From a checkpoint of a small mixture-of-experts model trained on Wikipedia: 5417 steps.
Below are experts of layer 4 (counted from 0) of a mixture-of-experts language model. Rows are named gate (a neuron's input weights, with its number), up (a neuron's input weights, with its number) and show model dimensions 0-63. Each number is 500 + 50 x the weight over its row's rms, rounded and kept within 0 to 999. Numbers have three digits each.
Before each expert's rows: a language model's description of what the expert responds to. This comes from a sample of Wikipedia text that the model never trained on.

# expert 19
It responds to: Short pieces near the start of words and names, often consonant clusters like ch, wh, z, k, e.g. satellite, Architecture, Sobble.
gate0:466471560514455572517577479486489502511478517446476455524533497510503456518520432501562544499480403632526465566484437457593515577559435414513482569434490488464565513505451486469444494456457476
up0:443371600444448476586516411485510523495454454527534526428542543412391526465608536487525449442508453443587532504490435431546555452544512420548504460455513497549602450455441478470654505512520402
gate1:483415477484518506447488456475500428500504519581513474527529517591519528364557376459543452450552522477572476483472489595482485453421470480419461412422428494540495534534541480597493487423512440
up1:523516513453451496533368533522396490538554538564421525497565535493455523440522593625538522486471485462483618446436475451500476550572491436568471557560526477470405561461507426557525522548483534
gate2:486547614514525485503573391580542491518474522539577462548467449503603540562505436469489480433510518516427554496523507490552427506486470509495572464436493507478453461534552449546399453568596435
up2:478486463560429482483488487519458502486504475511475510436570462527405427479454540520522481549469563421476475482535515456546442555528553491548483526446544569457478562489494522491472538490436412
gate3:471533498435517547506537535503439514523529492512459514531443504423443602439515468559446438471489593389446481495451482453502502528550479351508450490404423603472497509497530483513520517483526513
up3:573467441457461514421481572539434545546524447458525551448554551528563452577477470461485565570413477586435496510499542476485424483432510526600562571500632543446527497463519481462418601521467553
gate4:426528483422449551430464492518499467495489521530558520539526501487536488393592408559495514471482511480529511462399552493517519543540520476449441562588488534461495517450454435423462476507488496
up4:523453466510488425494474573554474483481515518442464473461485461479542507600495568399507506505532507463512473560478468547459442462440464492541405432533508492534515509476544593501530544461405497
gate5:397520543477478443555498429447417497506495424568459544542520485568520480526544372463479514445503556463588530488490519549512498525516490457511524502522556498482596452502542534495541480527507500
up5:501493498515456490398506430500564489577422456503548455422552492442524418604495539574524450494439513482478555501536534457416608511428461528391422564480466481483443515438417426497507509592578530
gate6:445467486543504518509424400474411544513524533520547396596532601440448492482528496526490539478486484539540436526479516475532494613511513491484541516502493576458522576556549543464447541512499488
up6:495542459477441372398466449511430442476498581515423488560499499502522477498465533452430496593522535565610520481506429532457528489445521519565467530482565614469459398506498498492380430596390537
gate7:510533491518477498498535468450476492414429469522499647583472504497464471426577357500489502490472535547484570576465464506446431519490539452440497515532528551461430487394480500511442511491571491
up7:434412405483474448475507446543541499503529472487586449470560588386528526466527465506578477547412580489385578560458505501507478380481455427500486488448459398555489617527491445594513409557429473
gate8:513579544539529417569487546425432502578421462555579473528511438520461518386593469438363478594533564529481468485486526493524518514454483497440537497534535525440499514563560481474436534507515472
up8:468486558457592541500461459444472487616512405467441491460465498449555589459623441507507478468521537565497552509609440556516602465502561524454447595561543466490514487555533557515545445583497515
gate9:379491454539475517359519499557496432470505479588551508528539496379508498474492424426355437578504487474542554492468440500515519506521418570475396529486504515500556517492483576522512517541506506
up9:564538565469533470519583549474540497472508514535420504534458474550412527551581636527535490528491481389460470424535476525451539501499482566554556552521490487544530451481499474485473464404462488
gate10:367538468395480559517465492484611512506513521472541532477522558468605498508543524583493529554488525496470415455455524550490484533550523445620468456546506413480545441455425475451569544423480537
up10:582576507532520521460509550503560488515496504543446561537513454536516482466518526505449419502602511526527494482525413495406570438573484487483495506537545405440475533550435426453573440637497522
gate11:433415499455500544520564475476532473527469510540486401539492525444509482457491429526451534459394521459433397557510546503439492621497495499467533450458534548495610465480503470579533563510546560
up11:566460505446495426583506435461509511406510500496472551494513492520513486515505465498393512516587560480444474487584469610476480511513593580561487518501536443515499501504452438439537365488506529
gate12:496506394478455517464508490530452552541477520545519465556571504438506481448529437524475464497423462517591509504518479458539546510544419516583400532593511530466566466605458448451639496444499444
up12:452419533508437429475474470484509468566540454534441440522522442515464487450502480572507505452503487580527545435487549568577524485433487511483354529557496556563485375555468426517518547533501429
gate13:418372536451547480518477440493426499553503390511493474467566521456481572443409449407484513509494439452525422487509422559527446475504462414493434499423541547526445467490516524553539480470455495
up13:536624404595548523466565494520470496506480570504494464511523512489500540599484532566554479502528527494418496546395455422429543441542476541478536443507489532519495488416502453475479553537574490
gate14:521443520465473524428466420473406425512440439474596586505459456456608574472485427474521540445531532586436482484512544462483466577460525567474545535514534523490543495511421457557420495456486440
up14:486440591480506550502508504582516501509445470495548573506461519450550516438527395451458476480519558528398494449537533385565501639523416489469485477526527502466500518583526538538341502494497522
gate15:452623486484404532429462562457490449495487466536539484439497439597508489503418493477408493496448468532554501571414520539489486496405500478536434504475587515408518511529492561486439457414568602
up15:418497471491576480474529445571592548508518503472525398512503548417401561513446523637525482567519451469460493399459408424557540352515505543536459444469481497580486525491547512448574479510471491
gate16:427442487552570497523478465418433480429499568520516471477510481504467437435512468365374541543578525437444518546521504435476422514468434586420575531519433492487509492469549414504501495467470514
up16:542511412447534559542484447549465454528540471447454530455437582540545466540541598505509422431565565493579538459394514469436448525405533542529543465454529487502588548530468599559579523470508502
gate17:492467475494444487432593447569518539552466582573521454462422524537528473533478495552563489512499566480562539467477560528489457594552447454484488450418554552469441371500520493431428556452445552
up17:393477464451474526437459472555454583450521525546532484528447520479437476457495428493450615398465512457535510532505508488571456565438436420405490520449535536524434462589573587495457401495435550
gate18:428456477450557493487459520450500426502477490497507528528516427635588550454479491553584513565511543462603474572423529539546487537472518410474462487456522495424549463509533454577433455582510450
up18:542615554489435495586540557453484518491545505501548467484459394483534418518435496531439507552491506500474478545485474440441407538510489501536504550447467600616598483436487484395552531491507524
gate19:440631579436498522372584565574499501448396483526523465459478469554541516503532551507425502527521486473532494483437411531491461530495455494493424446471599439483495501461544504448481458492578428
up19:469439490528469576590473533614499516513523497514544459525461487461487500503491508489480513436492447483473594514576515459500518490560470499591516611498382527511476537506606490463474595402528505
gate20:439482393467492476519437493499473518547456529573465491518475409444577428513507475435474522548433452503537542484494564529548475524531429432450470530544463560629481361519520508503456471523647559
up20:515445527553534459450554495451498517546565504487498527449528506476594479519460480494508469538510520461555491540587515510544527369509452409344465468408520503617480504400529465583522498469414542
gate21:474463491411540444503561524422459553547531502614427400449469539443543522513496469430495451544597588456538506433563430545524595610505541444454450461478544575507561459462487481499618480515505500
up21:522527399556508481477580508518552501489545547473480544568562489515483497483587579490454565524431509468398502483516487464507506347480470455591545570463410525521498505508503417524496533586528473
gate22:480452450459537444621487445463449609427528475394493492542523401483495534577506460423593510459435553489531485610466477523519450491429515500495485568533528545581527501474478539516465396506410506
up22:506412415519482600596533504425489507450500521497479533526577526535616529480549444503543455464486530419542517470535442474575478526553556526401527521417521567530535435514445465452585464580528539
gate23:457489472493436477478489578548496534585451457621495434490514498445509469483547382506515456593466613524534499575516475522468520431523510521569508481534510544431522423479562537578411542431463527
up23:467462566485609465546628477460522485475399493538506509439488454463459439415449483490572568485523492506463513448510432531446428545570502406568491546505413494556555521499482472468462491494391505
gate24:395587521567525535498428506445552470558519506516507513543511488513489542501553454428443560493398516424517503557477471532560546611528541480449428545509498521533442474460483613488445549509522456
up24:460438562393447475475562507482466456482527564519494356436451509513465545509459485391470412453556499403483529423568472530432527455485527525520432529478540518485512588469512505504522455528527340
gate25:387561507500515499466580470533466416565509503554559533428423522498584603431547416448448453485524580511552518471494454415498533564522437485460492458526480441494546492476552426411507624494568497
up25:540421627535490557505511486469528437402488568482428476460468550522415585401443529566550477502428418515417518473560576494455482562460448560483471450418517452496549451589487512533471435534446475
gate26:492541529484494588485540503472456479551429409559555492424481455473523538549560467593497509488525508539451421463457560434504451519471546542475443488519443592415536471555498442446515548438559461
up26:388472491434521451509487473544597578516565493550448583485571523443444467498448600476477447429509515444444453410481495488431530494465543396571485447525497450487555435536381533430449530480454482
gate27:467481458461500464523452511445541443507493475552456487494534448490455453473532511323485451513527446549518457495438494481454471493480523588487474526560544500509542443497546493493490523474444534
up27:531441512551566474443559511498587423494477454604488445444529547489416442443574495424472500487593508540494541446582479432604543541507448478541485576591483438488523469447477479481475512419508417
gate28:503513473483408614456428451525503488519539538523569514468502482525504595479482524507418476524501608560540589588565463524592488459492571535427362495397542498470593543503494434476476455449504516
up28:653437402449531426543565538485435463537430542492478489552528582486539488563445564409480438581428482421564525462476517546494565501431554487503440536453525502541519475469456536472561511509469430
gate29:482580491418589533481485482494520553494457455444536535439445448426438508418564462521567437567575562484544518468524498537584537578475545498493533627525463512515591494476499524559395427537480455
up29:435473531479407533490525561570454518514478526493474525539444573467519536473554576498607465442512460468584451589485480487539509556465433440401603475523510465565532410538492463518492527528472466
gate30:390535483606472478503535554597463513519480525439559441504548448496476425423497431472405599397555526540510472527558620471549509530470340495539493488504465524529419490556500521488428495565508416
up30:482540468545566492441525464500458503511421556433443419446483534515579488505581439439455423435506527501566501482489559424428448526424504488514463492596440544507479330559526541600503527397564528
gate31:471496556446479488401531445463485557531467560551376407565502502432532438439498541460514513550576476541498556582481504569474466616550528543491530594486492515506517501477540524592364424412556427
up31:597461562569401495534576560485459481556489462565543479487517484462568587556639503469543577451468524486557473555545497489483546486442460527452517488485540596561457446443530467531409539518393498

# expert 8
It responds to: Short inner pieces of names and rare words, especially i, ti, us, ni, as in Ctenogobius, Martini, Boogiemonsters, uniforms.
gate0:595538560525579477502471435400561457506553579517458512424582445498510540500530441528573554518448475544431535486490444536526454544555492442472541502399551530479569490572407549483488569484486521
up0:532501603511515476480417493583505517570623539619458493409576504443447518441477513509609505442524569459481493523557462489511434518526520513460590481461534491502560504528463450489541609479478500
gate1:497532539559502477556505405563470463532502492499559415427492535483599475376540419567501443531478537502546580423485541520468560509511524474538523443523528450439449480479506442580588500525517543
up1:493594477469407561451576476418592495489478500502447584508491503580437556473459441522539521518506500435343389523486496514575530523537499584424514483560448580513524475489439513502583593552541553
gate2:486509546412549568515466477518516599512515457543599455405503442485537522514485436537549424509415574554406452560435470470610421531446548479504523433451487533508437537449482574471516483441539440
up2:447412530455508443524440473566440525446497423513499424463449540491528477482500526494520406531500420483561513431574451388533549595446431479396515607393565457573495433454432501522494531558471452
gate3:482576495400499535530423466484482444516516541553438552469415479550421506521384467429497533509533501540508474432465513443515450527512521436480525457564529607422463512579567431482479548453548514
up3:474493447460528505438422473389433557456550472483468572410427484477584403531490472476506522536463425504551618520494461498491461511507532498457502629511521525444523479454414505496435466550408478
gate4:580507548436411520440477486497490528487557497568462536534509479405598440418513503519592518537453400481545513511515523525537584529476506477477457526554491569437458582438444473459560556500407507
up4:471471514508512452460557537569558544463479484440499548466421511583498641548533555416393512458507519458499583577508515576436464466525496484518546420462559556558476556582547576440460434479497458
gate5:423483482446505534496517430499521449550513423524530537480468473479544427511534346529452532496517540541536428533501519508546517478565468467563460547539528540510566564517518542443560513481457542
up5:502455504582454514495537371403531581576458455524450356452485547482579406459483567527534451515507588458565529572501485464446481497543496499454516510500522457487473497468486417480542572552510499
gate6:481564547461473510509447384455456436450566519476484464576551539413437477544542437501447446415529401506471468512586563487545459561421481448533536491586381463454492515477504509499550457444522521
up6:539526617497395438535461482380432499474541556497571504435522480529501482562495467515443537590484541490453559465454517462569491508393556480577521498456565539503541497571600552451519449502481527
gate7:521465512509502448428478504443502486469518474446586421473510477486487512395574494509531499535494580544441567581480508564558520499524483495509517530527524474482544561446554481437586447463557537
up7:400524507522503380489514406531514488443487521506532461473524494493464550511577539412532493546536474481436529425460529531489443479557427576493590479472446490433464454560509493608484492540455542
gate8:469555543475464403525471490516535518446522420592609560561503477517460512456593464439467514557559563473477557469544555461428551585502520431420492543536507546502459483429481461493457523495442569
up8:447539433518529563506481389482445522422526451479482558556455520507523535602549540484579412406499534527420566494549480539532516480459597496459486421525522453548540516509480454546539477514577563
gate9:484522512507495456557476471504482487522531502524513589536433490412459496505568425508476490565516493549519465449495521530594512456491535511467534563485516559514511440415515491508458537537463583
up9:445529456510511577491537499492512506455511509517358516561606490495533495515511612547400553465561392388472525454454488596461416494492480593507540475476481544454471467553470554505440533456540518
gate10:542537496501525495494510517488598477518551490475491514494573451424585432407503514408453527420464476526468479502475418524550381500458444464596513527423457492464477524489469572479538486421466471
up10:540527603563642472524465534488506502459531490555416560562462431547508422462486589527573489511535480544556558590510400520430400431553481562496571391493548532511508579449585458515448532562449455
gate11:478464407530506464469553469400502361549472462542494489607516447553498467508471488549453484462538539545531358525560415503520507499428389457423447464504542523532472468509496420518532537426589509
up11:502565509554466414540558461478515487433585575630530519523564582527521512482612546529440491473586494502502542498552521558456455468433497470440438496523474403491401461459460548499524503504482533
gate12:505490492396538507486519447586540430531524458565541469559466453416495545457570443558437536522495495509513590470523396525573465599491489549510481570468485553496469525506459539467557532378513492
up12:486394469519511476513513497538403562569456561573487424493500484444482397533515523491499452533536479524552538449588522535558515475471503447582428469459514499543582445556515480413486486533512466
gate13:436444574456515559579424549463564473564559476468497407470438446512531576553499507495433435553530431442476558517587584490497453529458442549484414476446537616542611472461507498460516540506472526
up13:501474492569560513467478478453405441462510550457541490505474534437552505541530564540595528592506457482443531479497450489504498450501440499505447518481517554522518550423468501502560504500507447
gate14:597486496520536509509484475453471546548488433618523534568455406516540531532573572467434462454527485488441508509523533625584409544474517430510430529509498578571499486515513490479431472525529543
up14:511462632579483535524524468462521407554523492492549512544510497505514496517385429454587412517503584428395510454454567431526484587444538511467553381555437474497505487511555550477535493501444467
gate15:450585481473524458458481562525482426453500546557484524569572491463550474498520485552457575525513546475566522550533544580537485567486408502518471491573567539495471528499463502451436475479523622
up15:488470483445519530554577525452500558517519576533503457498463536487543511432379469464549608672531556516395479475468523437506430490495574461490565533591482515534463506441605521545567435546498536
gate16:495514549500534532506489484372531482585589599484544487519582477554508447425571539533458606521528482549533462526539554562528432493402412481464551498482459429513463539524516470522553567469476506
up16:438397497400564470525443579481546488539554482512530520457466493511530613506557481456505541459541573529527565461503484549514508539440407553511462489544462457399489526570430576430547481558490479
gate17:483506575533465545470559465458548390466526500555452468472561516513607443500605501535440473454541536482583487454545485511481542542486480479434484550401533445545523551363526525521485636496572499
up17:461492445453578480491472439534437478513542532522460482494448525436491471518459442406432541461568454460526517462545462469519431486509456465470467532424429529517496592529545525524516528462467474
gate18:506535453522506549597480547403526500465504516536500432541362498448540505548495376536521477496575510480555492452575485505539494583444491378528511503541538479528474550448444597470564528548627522
up18:571526482496420482508517501530498554501554547606463539454641466579531522530471452483469545491518551442441439530399501397465389520447525563511482497387485534538533465442575517454506447429490508
gate19:525520519455571535412575557493490469600427448526488440454437475454521503517499552507495584491540526531557509543432551553594518568442502496543538441473509524516497557547481431448471516456574421
up19:518514567521459522520486523547514506562496568445477528517526534499552554523423557530587594550501452498467440536548466541515550511515533464656409527580522579471561535564609458440485473503465490
gate20:400508394402539465411422519449499460471534567596533534509504421458389477585546498526500517515469451455507495533463475561569520499499475475524427394460529496565457393550513480497466568478560547
up20:540551525545502471549589486470545531458544504450544478458442591461512424528479390510517440487445601382417506513474513470488439444553476512518519451544502474513450467527495501555530586543512454
gate21:445455423502560520415474462406433521429527457517521417528489414417592501500522519441495485516490571412521468477589468578501544604486540532540568510488453484556568512529463502467508518559487505
up21:488500511465446476570472600556502472458568484589426536547530584575519535593560542554536572508493508479505594584513535531503574396533402452520530576434468516496489560495508464478482513598510492
gate22:517523561499562464459486446457497609496557611399502487513563438484443533552434522469493483502505550567474520461590581522412448535526547518593499523570548498464490516547494543472501426385474463
up22:468540462496490592504509445538397400462504559425431425555595546536576518521552542544515434533449462540491631518601459443463483556627516479496508514554522483484500478530495507525544474525593511
gate23:455537477543502501462447526440483479551519563514563475520475514472562455534540471455543574472508436501506500569492550582461495531477463462503481415521484534535600650407486513503501512479459531
up23:601480586509428515455516415508514403433464544483514474451636504535517479443498419411440380494473508545535537482453488451578550475526520510524533439537490500522471466501437537457534481545469462
gate24:608476605550470480641480501432532393564515542506563518484499449425538516535594542447521460526487467460352498484528468529537594473468534416442518501485541600465511502509477479495514557493522511
up24:531505615487496476460486456509568480546456621467595370484427424516452492488493585428512473490589499530503584486484486460506460509579402525535454534433484504422545535444563516500405395481449447
gate25:466621550523464481492436424522565320624572510575514454458447416552614486456531407465411509459577466521446484413532506482463439581454500479515552541579504472576511551483500494482595524526487466
up25:541447675560440465512586591501459538410352527495515509549466575475450459489489586527562477540477466547465506487453538447456494529526380491487464410474573471490480483533560497448505592522422539
gate26:519513569518479544553502495512487524506507444550504542462554464408548475519477449518407551437426532406500529482500398511533459565465526484404521549461597543435520485436548462478480571506496535
up26:503431478570469498482444441558425467535405545527520473552492460475541518599485522524530433516472475436532582441442544476432496394488525463485475505459477471469590491482525491439551522514523538
gate27:413532464566539423528433535464498493471474558556453484574561456469531435514499484390532491483547468473480434547562505476469486558501416507543562441591506441567460529474476452486455506507575420
up27:423543491508609514459442494473594421489473580547413479516578500455500480554567480488443513441570491462482461445582489504468486529416433434546520435610497402470548536465503494485525475477557494
gate28:482494427511489494526400407512527476492555491512553471530441525520577521538422415523522463453575502524578622535463416560610486492493448564567430416529541474535567532495542488451587527518549520
up28:478403557513463518522577537472413484498435449559536527489520533469549450474413620518489440478401511563406485513480515406434511402495577469458414516492586541474520529452462444479519565497459528
gate29:450666520470588476488506518515527563487509477432574508438459497471510458541479494505531426552521545599412464503413477545551475626528520527586537517498544514498521545439486472477421474500568486
up29:499522563504545415507516526549537526475561544497567467459433424460469461472580577504528490462490466492547466474492454526570498594438460413537574480463554503596480474473476498389529575524500433
gate30:401531472635504523379521477486474469499513507547495442511597511538484473449603535493429522492515505488480407506498606469593473524463451510551512520583480454595487495392517504519522505472587479
up30:434458529511519439494525547529484506539428485452474495522393447542548476554577469535475441482452459510487465534481551473410507556534498519438522501590568549566502426445541519435531586430449402
gate31:457578505565425494484410485500549583484459467508449431492396441437556527533603540459510528578537456469530569580412540551490414556536513469479543553557504586512506543448498540521432499473649421
up31:545566501512405559513512535508475482488480449558493478400495532515439495561512469473494480494510468463562568605478449472422526389616440525418506513496438518490514473420463489527481623405448514

# expert 11
It responds to: First letters or syllables of capitalized names and words, often after a line break, pipe or dash, such as Wh, Vi, Mi, Jap.
gate0:471530467586537556461504461482530416536469477546489491556535472558520511543554440495540532486503501508493451440463487517515501559569562469474421583370515586569569532525522540508550558453430606
up0:462472485546467549499508488592480489523455454558530543535534527495443594534530470447446543557444500459556468434541455572507516486574471475440399425520556540510517519499444505508664562491555489
gate1:446554504527559532481532472425532504509466517398537478494514492540543578473495303428512496480478600519589464549521450415497562462470411415552528495487453453465402522504560474527514527564550498
up1:561566438512440624478500461406548518545523521550446508523548493560479402439474482558487595459420484482461505549509417493570570508592479597499573541464550512475473628481451442592439559565534463
gate2:589595566511516498519476369538545558542458539495560516459537541449566520560436489441519473477453436493429501491437607518468427498412547517472493450444428491480456575458549514505531520377563502
up2:468484487625545520522550461571504523513544391517455511538482513497409586478526561479511474566477434433500486484551442580520480517502445455495451498459529539563515535521463382539418467540541489
gate3:519536562541552577484452441571508516497521512562552605503463557554494550440487468487465559538442529484488488475495536486462497579580472421554442457454588564519481541522543473474488480612521439
up3:431397466491475487558333511550407492438538395497472536472506542495537533571552515468537481553544477491489517474464504503578456461468483436528514584510490539487554456499485578441383510530490490
gate4:474515529567515577464483511496536445486490475561515438490600506436569488491518511526499527462472418411486484533487481531452519503479497492409341497490564570495461515420486440497554556487484528
up4:465419565451490493541463515521387507572407518400490505454446547537485465485507457484480549478495455457547515408512480526407494503410502557575535494551442516555581507504598479417507437463504497
gate5:502610517477552473470548379451459455529517467559527499519468495552552566515593421501498605562483488500505439526428509511510557537595484493418430499532557526578552471447485470492500519473487513
up5:435482465492562556459551569486540469461491454475486464456461515505586454550440505597546450589472514464462438496531441399477524440359477504424534540503583465564522530510436524519487487541490526
gate6:453549510530499473452440500448518446433545458527488478537546480435450475442446496467468564481466407526565331526565575564500467525535517424500567525464463563510556519483510433483395488480485531
up6:558511568486451454472472416506452469503526577442541477503481484552471481435467502479416459513538542505376572475409492480423468560428538503568480505474500576514513543468509578495450469459465540
gate7:570488548573478436444484394450512497358481491620520469460454486497481510382523446524512386543498446534447540555529486566457447567514501417502426494494536552565499430397484519444445514464523547
up7:542494448501465441518502377539472478464540513563513465425471484446528600488496405417523466529465535587443522482499521534475561480585514484551419442448430447599503457542532441542475487575508563
gate8:525544484607453424535587515389555526472521510505608479501461459476561540480526452439523518569444538529453556406456518442447515609489509485486496515493478569530465531579524464459522559444566482
up8:522508434577539461467503485503429584523594533487548528474476555505530559523523503467648477421365578566525559474517538566594433487516528469474441512469484480449525433488479479545627452469536546
gate9:374527430604591470487440447454575467467489554558489479530438517426456534474474470567464488487490502456545528472547486480476476505573442472614483592493560553504568464527520511479488475567520559
up9:551574507600525494492542524481527494478503550465490501572637609510527448579443527533527442449542479432492506488498542521512521506495441535551575488540519585560567397451513494460633552467582495
gate10:486553540478574550498517564409528481487516612561530574515514496457453463416489538550412461495537479434544540566468552539413391539480513381630452402475508368444571520533512457532563525499415456
up10:568501501515589455559460551546548484535572428520529495545476487625407511517551630489457411493505585543562523542453449432462499478473490518442601475538507488473480532427486441458567539491433442
gate11:495468491562592554545527509478517444526408484514497423532417493542530550471495488594421500462505508490474423578516575501441428553491506449543357422421491538505541563498505481503553509538580503
up11:602465507529537451443513529471490464476602501542506446484608491427571454503535453490481564475577517411517551553441480574523443539554490548536572539547494439614369527451504475500532537465552512
gate12:510538549446587587477413487523524530405536475511437508532544506477512577506571385557447499483521450588573549521552438516525531592440577455535462596532560478470524549618532548514546494469569490
up12:490508502466512495481462459408379477447517537577406514492533531525476544551515398561476565582462438524510516470506532525482574506500586366544447550499491445545451485515449464519559451517499442
gate13:400425542535468464603466585495513438495470470433461524537534500462473500491462413424474535497536481476425456533525504448478439541481438463570463484519466524526576532446539461563521475501465541
up13:472564481505493582450427576515438473508490493424523514437397486466528564536463478504540458534572495556493516566448465478484516401505463563421468494563481539575515378495503562505461509513525458
gate14:487493493429479523428448388478444502413397512582494468545443493482505478564506587542487418461554432502444545528635550586534496452520584537436604493494494532511506525460414468513426480510557518
up14:575432599533538545516550515512548507512332498452536500518561510500435464514517586552532532579458511488476655423439602422539501601566488508484538374513546398526588431500427462516453497498516471
gate15:478562434566380500445531481489573478470476557525423477558512525532518453448455462489456505457491545537606502504467568493479523447505394415443506509495540556438482530613433472406505491501652611
up15:433485440505530477443554494495479488603493458498448459420439538514490501454421503581507607584542534488463533483508634478524535445483458563417539479410420485502515523526560607479557521489427526
gate16:427474496551521477412527514504499436513525496481438531455500446426480506514600576490426598535559538460506464463595431574557440467517443540509551615477546589495560536414542462537500515513454456
up16:467465493461554474522512513503432470487584450583507477500426571386472477492471544522511382424575465468485467474544545494456471507403482472470541519466573456529492492506379547487545446481498453
gate17:493542541588485544408525450607538415601542567520434489460559536505564470519511420565538489459558568514530458484572564460544461504506493440554524483427455540541541496523510531458500575533521487
up17:469547477558536517408527437612450451501529519494543381532467582475506374513466483479492448369434537449494450463541512419539440569459481408510551518505518569493512505519483475570485405538479489
gate18:487554406550596511497534578543444478402490480523381496565478501511438562616553486541497573542450508458582514544560485569436506486507460406502568503547492462451582546473485490586521534552564556
up18:485572588547453518535475454505490567511511468555501431527426537539491437574557463569507566548479457489420453538417463453461542554558445555537534485475514590492506418365502513472462540445464488
gate19:492527522557459497371536493421619460506515487578484500521522508480569497451512513451525473463507467516460555393442580522452461649492449510525502449518485463472640536486466439553467584526441466
up19:564446536520471523536506546462495465479503517522514509523469463532587461566451472470505469564503365621434520459430447470521501436624468505496568620481454537528427534528623500481511476452575404
gate20:415573479478502498480510352504400542521619475514550378530399516528555429559483486525575584466473458510489477482452516500541440606447409451495511522479488625603524473495473598438402396494543453
up20:551481420499521507468479535495498594540403572527508501442575464386612434511472465528497488468454533458465506469612455422521509508537567434584480535397499487542482460534617451559528484477500626
gate21:527512499455557472438517515495454493549534481593438464434468471384444456495546420495475456453467599442588474433553519545509515556483536508525637504460362590521528486513463477478502449578486468
up21:526466453526422446472508506464478453511502504493490556561495435517543552550576534556476537565456573516485542476443493521539466384494376508492511560474445548538522514519533471525510623519460489
gate22:559492492560493463452453442338465522486478513413561509480463387431452532524431411420498545493501539473579530506484553508528437516527427474504523546367567513491508550509524438478526472499522534
up22:516488467553440507510487486464482462484545535512466486489524482483477566492453466400473506496505532461467510538583489464623421525563440459484545581415544517518480537587395461459569492546540531
gate23:480488476559469451464529542519437540564485530486505438486520536488508494482516471403584487519495612455462458565468524463489432494450544490606520402508540666521621534426502596508591480460510492
up23:543585521530465514500558456435432544511475470527481505444555498432527510500511481339455538430557466409507444473494512587417542436554490436553494481481517504548482517526545473536507534460471571
gate24:518492442552564502513481455358547518509610542565491550499549444494513580490606445531521499447464455464505397562440505531498550515497551412414451550571469519565490446434468468585550545511558463
up24:552517555478486541454547566590477450527570537517504464467485552473395517528521583466453463509549581588485498451543526466376474531530442475538591512431499418497460585438549548435508424474489526
gate25:503584521516470588540519449492464491538595461549513466464429485467425525391513452425457539427537485506499472485554376490554545515473471585521445511530477507480542538475547504421515526545583482
up25:524500530579425572485542437481540553519493564474502498410435523494464473461432493511514595536567513528426585437470557458442460512569439539455454451511527539522449383486492443513478447563436591
gate26:490496448564525585461497456473520504423507478479564524513489475493509604509590474503474482443489452547576460542552501528541533560536533523522537451492498544430521523497507468548548629575424514
up26:499459535391468454550553485402472535583556480527466461511505490551472550453461430528512390464457525486481575520522523421473587468394624405556435471464463507427569441460447518415473477476533499
gate27:411569481565464492501533469451472452503512555458543552515570446507482485426563543378530474462574523520516479474507522403474415623506459549527511482627561513505460520479505473544564492471498474
up27:419514462453569592435522439548493381503459557621560513448556545507455431509573592430503502474509443434526525471493470426529432500477545473493506473521507434474509539445557498498544442462480524
gate28:545558469550525556458402370541408512546544579436511431463586528524500413460397454519550521505519537491507479462565609517574454503450426470460506485462541494528574497481534473442492520629543554
up28:552473444483518502455610468512470578570438416530442566543547517462461412522463531457461445524435521521516538523446491466517545415501628488494418570507565560444520501485452461475459528517499474
gate29:411539533430575551557502489533558499473521455457516517435481494511451543564491497448480435486444494650444435493470465532528524532494560461420515480481517499450454569527498462525519486574468453
up29:460506455392437506486503558585503523472542516534525529468511527427528555440575507483529551499552415430554560452453466526474505502514474478528553502537439405504511451566501613459527622400553462
gate30:502549530637475585438508452506457571555517586522542390480563474475489455361560465464473573372509424541475481549465540538500446503501375439497542511503399452518457461539518509530508505555514471
up30:635468548505594510451453501500445477599459541484448456507484516506490460484565438426478437472556524416520445547545566461431505531467433507441479472507472511514514370452525478467570494429523481
gate31:429478523505385501496505451482559477535507466485491545583526507432497489509595531455523459499584523506507567473449458544476424524637427523508508474526533452483536526470551477528479521372498384
up31:565401519488509569619505525509446494634438421548458447508433490468512445496540471428499525497495497465544422510565501440449528488402535594440520553439441550528484443441575488548439592424473525